Experts of a small language model: 64 experts in each of 8 layers, 6672 steps.
Below are experts of layer 12 (counted from 0) of a mixture-of-experts language model. Rows are named router (the router's row for the expert) and show model dimensions 64-127. Each number is 200 + 20 x the weight over its row's rms, rounded and kept within 0 to 999.
After each expert's rows: a language model's description of what the expert responds to; "comes after" lists some tokens at least twice as common just before its tokens as in all text. This comes from a sample of Wikipedia text that the model never trained on. Tokens count by the router's weight.

# expert 12
router,190,159,205,179,195,162,221,208,229,170,154,185,189,192,206,198,191,227,175,235,172,196,205,200,186,228,181,187,216,209,187,168,173,214,176,188,204,239,193,192,179,198,197,175,189,183,196,210,235,186,197,196,214,189,178,235,203,188,193,192,191,182,212,197
What it handles: Auxiliaries, copulas and pronouns right after a subject or comma in running prose, such as was, were, had, would, that, He.
comes after: ",", ".", " it", " which", " that", " It"

# expert 16
router,162,175,204,204,188,212,189,217,213,185,185,206,167,199,226,203,188,196,195,215,177,222,213,180,223,207,195,209,226,218,169,175,183,221,168,175,214,232,167,175,199,212,222,172,199,174,186,222,223,189,199,222,208,217,173,188,188,186,189,211,189,153,225,232
What it handles: Ordinal suffixes and words after the or numbers, such as 19th century, third quarter, North, South, War, km.
comes after: " the", " in", " of", " a", " South", "th"

# expert 7
router,190,196,227,182,180,215,216,221,207,215,176,208,191,175,213,176,181,215,194,213,186,225,248,176,194,203,161,204,220,184,196,159,193,218,178,210,212,214,177,184,197,184,224,162,212,177,197,202,203,197,187,206,218,183,167,214,190,182,209,202,185,169,209,188
What it handles: Line breaks, wiki heading markers like == and ===, section words like History, apostrophes in didn't or Marx's, and opening quotes.
comes after: "\n", ".", "==", "===", " ==", " ==="

# expert 51
router,197,206,201,202,171,173,197,222,232,199,168,194,180,166,200,186,161,233,166,214,200,238,215,181,201,241,179,210,210,212,175,177,208,226,168,189,222,208,198,196,183,221,198,202,192,204,186,215,221,172,181,201,199,183,187,204,172,186,194,209,178,149,231,179
What it handles: First digits of numbers in sports tables, scores, dates and times, as in W 115–10, No. 12, 2R, 4:52, −15.
comes after: " ", " (", "–", "1", " $", "/"

# expert 37
router,164,186,209,178,219,172,188,228,233,197,194,217,181,183,219,209,174,208,172,245,184,223,230,168,202,206,179,191,224,213,223,190,192,225,160,165,225,207,194,178,205,214,228,164,203,167,179,235,201,163,178,199,229,213,191,221,188,181,226,240,212,196,213,182
What it handles: Pipes and semicolons between numeric cells in sports and results tables, plus header words like Apps, Goals, Pts, Result.
comes after: "0", " —", "3", "4", "2", "6"

# expert 14
router,183,192,237,189,207,167,228,211,235,182,187,186,201,168,202,175,185,210,172,203,208,220,187,212,198,226,173,163,232,204,200,192,192,208,178,201,210,220,165,170,188,192,218,193,224,210,205,217,218,187,200,196,217,170,189,214,178,187,175,200,192,187,234,176
What it handles: Word-initial pieces "de", "S", "A", "La" starting English de- words or Romance-language names, such as dedication, Santa, Do.
comes after: "-", " the", " \"", " of", " de", ":"

# expert 5
router,192,182,195,193,164,220,212,209,212,213,169,186,207,190,198,199,179,217,212,237,196,209,242,178,217,212,153,201,238,204,193,170,184,204,160,188,216,234,186,185,190,201,228,184,216,187,206,205,200,197,165,205,231,178,170,183,184,200,198,202,163,185,204,187
What it handles: Line breaks ending lines in infoboxes, tables and lists, plus heading equals signs and field labels like Location, Born, UTC.
comes after: " |", ".", ")", " =", "==", "---|---|---|---|"

# expert 11
router,187,196,231,200,192,181,229,212,234,201,177,199,190,147,222,171,185,213,180,190,189,221,203,203,196,213,189,183,217,203,195,198,182,196,174,200,201,211,152,190,196,188,201,191,209,192,206,210,210,200,194,203,216,169,182,216,177,189,173,198,184,155,226,172
What it handles: First capital letter or piece of proper names and titles, plus opening quotes and parentheses, e.g. W in Württemberg, L in Lumpur.
comes after: "\n", " (", "-", " \"", ":", "==="

# expert 15
router,182,162,198,176,192,186,214,188,213,209,199,176,181,190,192,217,183,200,181,210,205,217,214,192,201,207,176,170,248,230,181,194,204,210,170,183,236,225,172,198,169,221,210,183,228,182,188,196,197,176,201,193,245,197,191,201,176,201,183,212,165,172,210,178
What it handles: Dashes opening a new line in infobox field lists such as "- Country:", "- Province:" or "- Website:", plus table pipes and See.
comes after: "\n", ")", " Candidate", " Kingdom", "==", " Clade"

# expert 41
router,188,144,196,188,212,211,213,235,224,183,198,192,182,181,207,189,191,221,232,253,167,219,240,178,214,226,201,216,213,224,202,180,174,242,174,181,219,209,196,182,200,219,229,197,216,172,166,218,209,179,161,177,190,188,196,196,166,201,191,234,206,179,197,196
What it handles: Adjectives and category words in results and chart tables or general prose, e.g. Other, UK Singles, Star, Socialist, gold, social, different.
comes after: "|", " |", " the", " a", " •", "'"

# expert 35
router,186,175,190,169,201,204,215,226,250,194,165,153,189,167,223,189,175,215,179,210,193,219,216,197,171,223,189,164,195,218,190,177,196,224,181,198,217,208,193,185,195,192,212,185,186,185,188,222,196,180,189,206,213,180,195,204,220,187,184,212,164,173,219,204
What it handles: Word pieces inside verbs and nouns, often right after re, con, de, dis, e.g. ign in ignored, op in oppose, st in stitching.
comes after: " ", " re", " con", " de", " dis", " un"

# expert 24
router,182,157,201,200,193,185,205,194,238,184,198,189,191,161,210,184,171,223,164,197,188,217,199,189,176,229,168,186,210,215,182,192,184,212,182,189,220,218,180,181,198,193,235,205,189,193,201,215,202,184,183,176,228,189,213,203,165,170,189,218,154,159,218,196
What it handles: Standalone space tokens, mostly before digits in tables, lists and dates, such as | 11., On 26 October, (Skuse, 1888).
comes after: " |", "|", ",", ":", " the", ";"

# expert 48
router,190,192,197,195,163,170,198,224,233,202,161,199,192,170,202,205,171,240,169,209,191,229,225,171,208,241,174,202,213,200,161,182,196,227,180,189,208,210,181,199,181,203,214,193,204,190,195,236,223,188,172,197,207,199,180,195,190,195,195,202,177,157,241,175
What it handles: Digits inside measured values, decimals and table figures, such as 63.(8)4 m, 51.(2)5, 9,(5)06, and percentages like (7)2.06%.
comes after: " ", "1", ".", "2", "3", "–"

# expert 30
router,155,200,197,209,186,200,189,193,251,178,203,185,155,187,199,196,163,210,161,220,185,230,210,182,213,225,184,205,216,216,185,181,183,216,179,193,220,223,177,198,201,225,217,169,195,175,192,229,213,185,178,207,212,201,195,187,194,194,210,215,164,162,210,194
What it handles: Last digits of years and month names in full dates, mostly birth–death spans and infobox dates, such as 14 December 191(8), 11 April 1889.
comes after: "9", "0", "1", "2", "8", "7"

# expert 34
router,176,158,221,149,199,208,206,221,198,223,170,183,163,189,211,172,182,228,192,204,170,198,239,193,169,204,169,183,214,217,194,182,190,226,188,181,225,206,163,177,174,209,199,177,207,199,198,219,195,192,182,201,218,188,194,222,192,212,193,209,180,170,218,166
What it handles: Word-initial and middle pieces of technical and biomedical terms, such as poly-mor-phism, hyp-ertension, neuro-im-mune, hydr, electro.
comes after: " ", " pro", " di", "cy", "ox", " p"

# expert 38
router,181,152,200,161,196,195,215,223,223,208,178,173,186,182,191,179,165,224,179,222,180,199,229,181,163,199,178,164,216,206,197,186,199,222,193,186,214,198,200,193,190,186,228,173,200,190,176,228,188,186,194,210,216,177,188,206,212,211,180,217,168,176,243,188
What it handles: Opening pieces of longer Latinate or technical words in prose, such as te-legraphy, e-questrian, imp, circ, exp.
comes after: " ", " p", " c", " re", " \"", "qu"

# expert 26
router,168,190,220,216,182,196,212,209,251,184,180,206,190,170,212,191,182,218,205,213,188,218,215,164,221,231,193,219,213,218,175,201,180,233,166,182,230,236,186,202,200,209,198,177,202,204,176,199,196,161,149,196,185,195,211,191,181,189,187,213,193,166,188,212
What it handles: Numbers, country names and codes, and closing parentheses in sports and results tables, such as (ITA), MF, FW, GB.
comes after: " |", "|", "0", "2", "4", "5"

# expert 57
router,154,187,204,199,184,184,212,218,221,205,204,170,167,166,211,199,212,216,181,230,178,204,200,190,213,231,174,177,213,213,172,192,192,232,166,180,208,235,183,178,209,203,219,170,204,216,214,244,217,189,158,188,210,216,187,211,193,192,184,201,177,192,198,187
What it handles: Opening pieces of Indian, Thai and other Asian personal names in cast and credit lists, as in Ran-graj, Var-sha, Kan-werjit, An-uchit, Te-lugu.
comes after: " |", "-", ",", ":", " by", ";"

# expert 59
router,200,192,212,190,173,170,194,227,227,194,158,186,181,166,204,185,150,230,166,214,197,221,218,190,204,234,178,211,208,199,166,187,196,210,172,191,207,217,185,202,185,207,200,200,182,197,198,230,226,182,187,213,206,182,184,201,179,192,192,200,174,152,242,188
What it handles: First digit of a number, especially 1 and 2 opening years, dates and measurements, often after a space or parenthesis.
comes after: " ", " (", "–", "′", "°", ":"

# expert 47
router,189,187,220,207,168,208,185,227,223,210,166,190,184,197,200,198,161,221,187,226,203,197,209,185,181,220,185,192,210,223,213,180,186,193,157,208,195,235,196,181,207,224,199,180,222,168,171,180,220,170,174,213,204,206,200,213,211,177,189,213,173,182,227,179
What it handles: Periods ending sentences, plus closing ). and ". and table cell bars in election results and sports tables.
comes after: "s", "3", "5", "4", "6", "7"

# expert 9
router,183,206,217,220,195,162,230,213,243,200,186,197,184,164,228,177,177,226,197,198,186,224,200,193,194,211,184,179,228,201,198,197,188,202,180,197,207,202,155,188,189,188,214,205,210,193,189,197,217,191,175,210,229,167,182,213,183,183,167,195,185,161,223,167
What it handles: Single capital letters or capitalized first pieces of names, codes and abbreviations, often after a quote, parenthesis or line break, e.g. C-ancer, R-onald, (N-50, U.K.
comes after: " \"", " (", "\n", "-", ".", ":"

# expert 32
router,202,155,194,168,212,177,207,222,217,225,202,179,215,172,201,197,185,226,194,239,181,234,240,194,194,224,198,170,214,206,206,176,192,207,186,183,208,210,198,185,208,221,220,174,220,207,182,236,200,184,157,203,226,188,172,210,206,188,207,211,199,187,244,178
What it handles: Column-header abbreviations and stat labels in sports and election tables, such as Apps, Pts, Avg, Candidate, Votes.
comes after: " |", "|", "-", " (", ";", ":"

# expert 20
router,176,177,209,184,183,189,212,189,244,188,184,214,198,170,222,180,168,224,170,198,186,208,197,196,175,233,178,187,210,226,183,195,185,216,187,185,242,211,185,175,192,194,240,203,186,209,184,217,214,181,180,172,228,191,218,211,156,166,192,213,162,171,214,200
What it handles: Standalone space tokens, mostly before numbers in tables, scores and specs, plus word-start "re" and "dis".
comes after: " |", ";", " the", ":", "|", " a"

# expert 13
router,187,195,204,175,193,181,225,231,220,164,167,163,183,177,226,194,197,217,178,230,176,204,201,211,174,251,185,193,206,219,183,166,188,212,181,197,215,221,196,191,174,201,203,171,192,194,184,211,235,174,202,192,218,190,170,221,195,183,182,185,199,185,206,196
What it handles: Verbs and auxiliaries following a subject or to in narrative prose, such as begins, would, been, took, and verb pieces like act in acted.
comes after: " to", ",", " he", " and", " it", " which"

# expert 23
router,167,180,204,197,203,208,192,211,218,193,183,201,192,189,203,210,205,204,208,192,195,225,205,182,214,242,180,191,234,234,184,177,195,207,168,175,205,240,184,182,208,208,197,212,173,216,185,231,196,177,197,220,217,226,187,187,170,181,171,213,169,175,200,220
What it handles: Verb prefix re- in prose (remarks, revivals, reassigned), inner year digits like 9 in 1953, compass words and Grand or Saint.
comes after: "1", "2", " the", ")", " a", " and"

# expert 25
router,176,162,215,190,196,194,195,199,230,197,198,196,206,168,214,176,187,226,163,198,193,212,195,192,173,231,167,187,210,207,185,190,180,216,180,186,215,210,183,180,191,193,240,206,179,198,192,208,208,180,186,178,228,190,209,205,170,180,193,218,157,165,230,204
What it handles: Bare space tokens, mostly in tables before numbers or after pipes, plus word-initial prefixes such as re, dis, multi, non.
comes after: " |", "|", ":", ",", ";", " in"

# expert 21
router,182,167,214,193,189,186,207,196,234,182,183,204,197,160,220,170,169,221,160,188,191,206,198,198,162,232,170,185,216,215,178,191,187,217,186,196,231,213,183,174,198,197,238,211,191,206,194,212,210,166,189,185,224,195,218,205,174,165,188,208,156,177,227,192
What it handles: Bare space tokens standing before a following word or number, often before dates, coordinates and centuries, as in "on 8 December", "chimney 53°21", "(m. 1945)".
comes after: " |", " the", "|", ",", " a", ";"

# expert 55
router,186,163,229,201,183,159,214,220,237,189,198,182,172,189,201,177,190,216,176,244,206,232,240,191,186,234,193,186,215,225,178,186,179,232,181,195,239,220,192,169,175,238,223,191,235,183,206,209,219,187,178,209,213,185,174,205,181,186,172,216,170,179,192,198
What it handles: Function words inside names, titles and award lists, such as the, of, and, his, plus pipes and colons in credits and election tables.
comes after: " of", " in", " for", "'", " at", " by"

# expert 29
router,170,179,219,191,178,188,224,226,240,189,187,208,163,182,237,199,165,211,183,230,180,224,211,194,223,209,195,209,222,201,169,189,178,218,144,174,219,220,184,168,205,229,211,185,196,181,181,216,201,163,186,202,212,205,181,179,173,180,185,202,204,197,210,225
What it handles: Opening words of multiword place and country names, often in tables, e.g. United in United States, North, South, New, World War.
comes after: " the", ",", " |", " in", " of", " United"

# expert 3
router,181,171,215,193,179,167,206,198,213,215,178,212,168,148,225,198,179,231,185,196,184,226,203,206,174,217,197,181,211,203,185,197,186,190,174,197,201,199,176,188,195,218,220,197,211,199,175,193,202,173,191,212,201,189,161,211,165,183,169,202,189,166,205,171
What it handles: Hyphens, dashes, opening parentheses, slashes, degree and prime marks, and markup for superscripts and subscripts, as in CV-240, 2014–2015, km^{2}, 80°03′41″W.
comes after: "\n", ".", "5", "6", "7", " \""

# expert 1
router,197,143,214,181,190,193,225,206,223,166,168,198,183,200,205,198,190,212,179,233,180,202,219,188,183,231,190,209,220,207,187,165,182,219,169,195,216,229,181,187,185,196,203,170,194,183,186,200,236,186,172,213,199,188,184,217,207,191,205,201,196,183,202,206
What it handles: Pronouns, relatives and conjunctions starting a clause before a verb, such as which, who, he, they, and, There were.
comes after: ",", ".", " The", " that", "The", " where"

# expert 40
router,179,192,212,206,163,187,193,236,235,215,149,199,176,188,206,200,167,215,178,229,174,202,214,177,182,226,177,190,198,231,208,187,188,203,157,197,208,240,192,190,205,205,198,180,203,173,170,189,216,162,200,195,199,207,193,221,210,167,176,222,173,179,227,206
What it handles: Sentence-final periods, table pipes, semicolons and colons, including decimal points after digits, such as 0.005 and 42.5.
comes after: "1", "0", "3", "2", "5", "4"

# expert 28
router,185,197,211,206,190,180,205,228,238,180,185,203,150,192,228,198,174,207,184,240,181,231,206,179,228,217,191,199,209,206,162,192,173,222,159,187,221,205,180,171,190,234,194,192,216,181,170,208,205,151,192,219,209,200,184,195,175,195,208,214,197,190,216,213
What it handles: Parts of place names and nationalities in lists and tables, such as Los Angeles, New York, United States, Britain, Polish.
comes after: " the", ",", " New", " United", " in", " South"

# expert 50
router,196,197,211,195,177,172,200,222,232,199,159,196,187,167,205,201,181,228,162,217,180,228,225,177,212,228,165,188,215,212,157,180,199,214,173,185,204,205,182,197,178,204,205,191,209,215,195,224,226,170,162,192,197,195,175,189,193,196,195,201,168,155,225,181
What it handles: Individual digits inside coordinates, dates, ISBNs, times and attendance figures, such as 53.3902°N, 5,933, 2000.
comes after: " ", "1", "2", ".", "3", "4"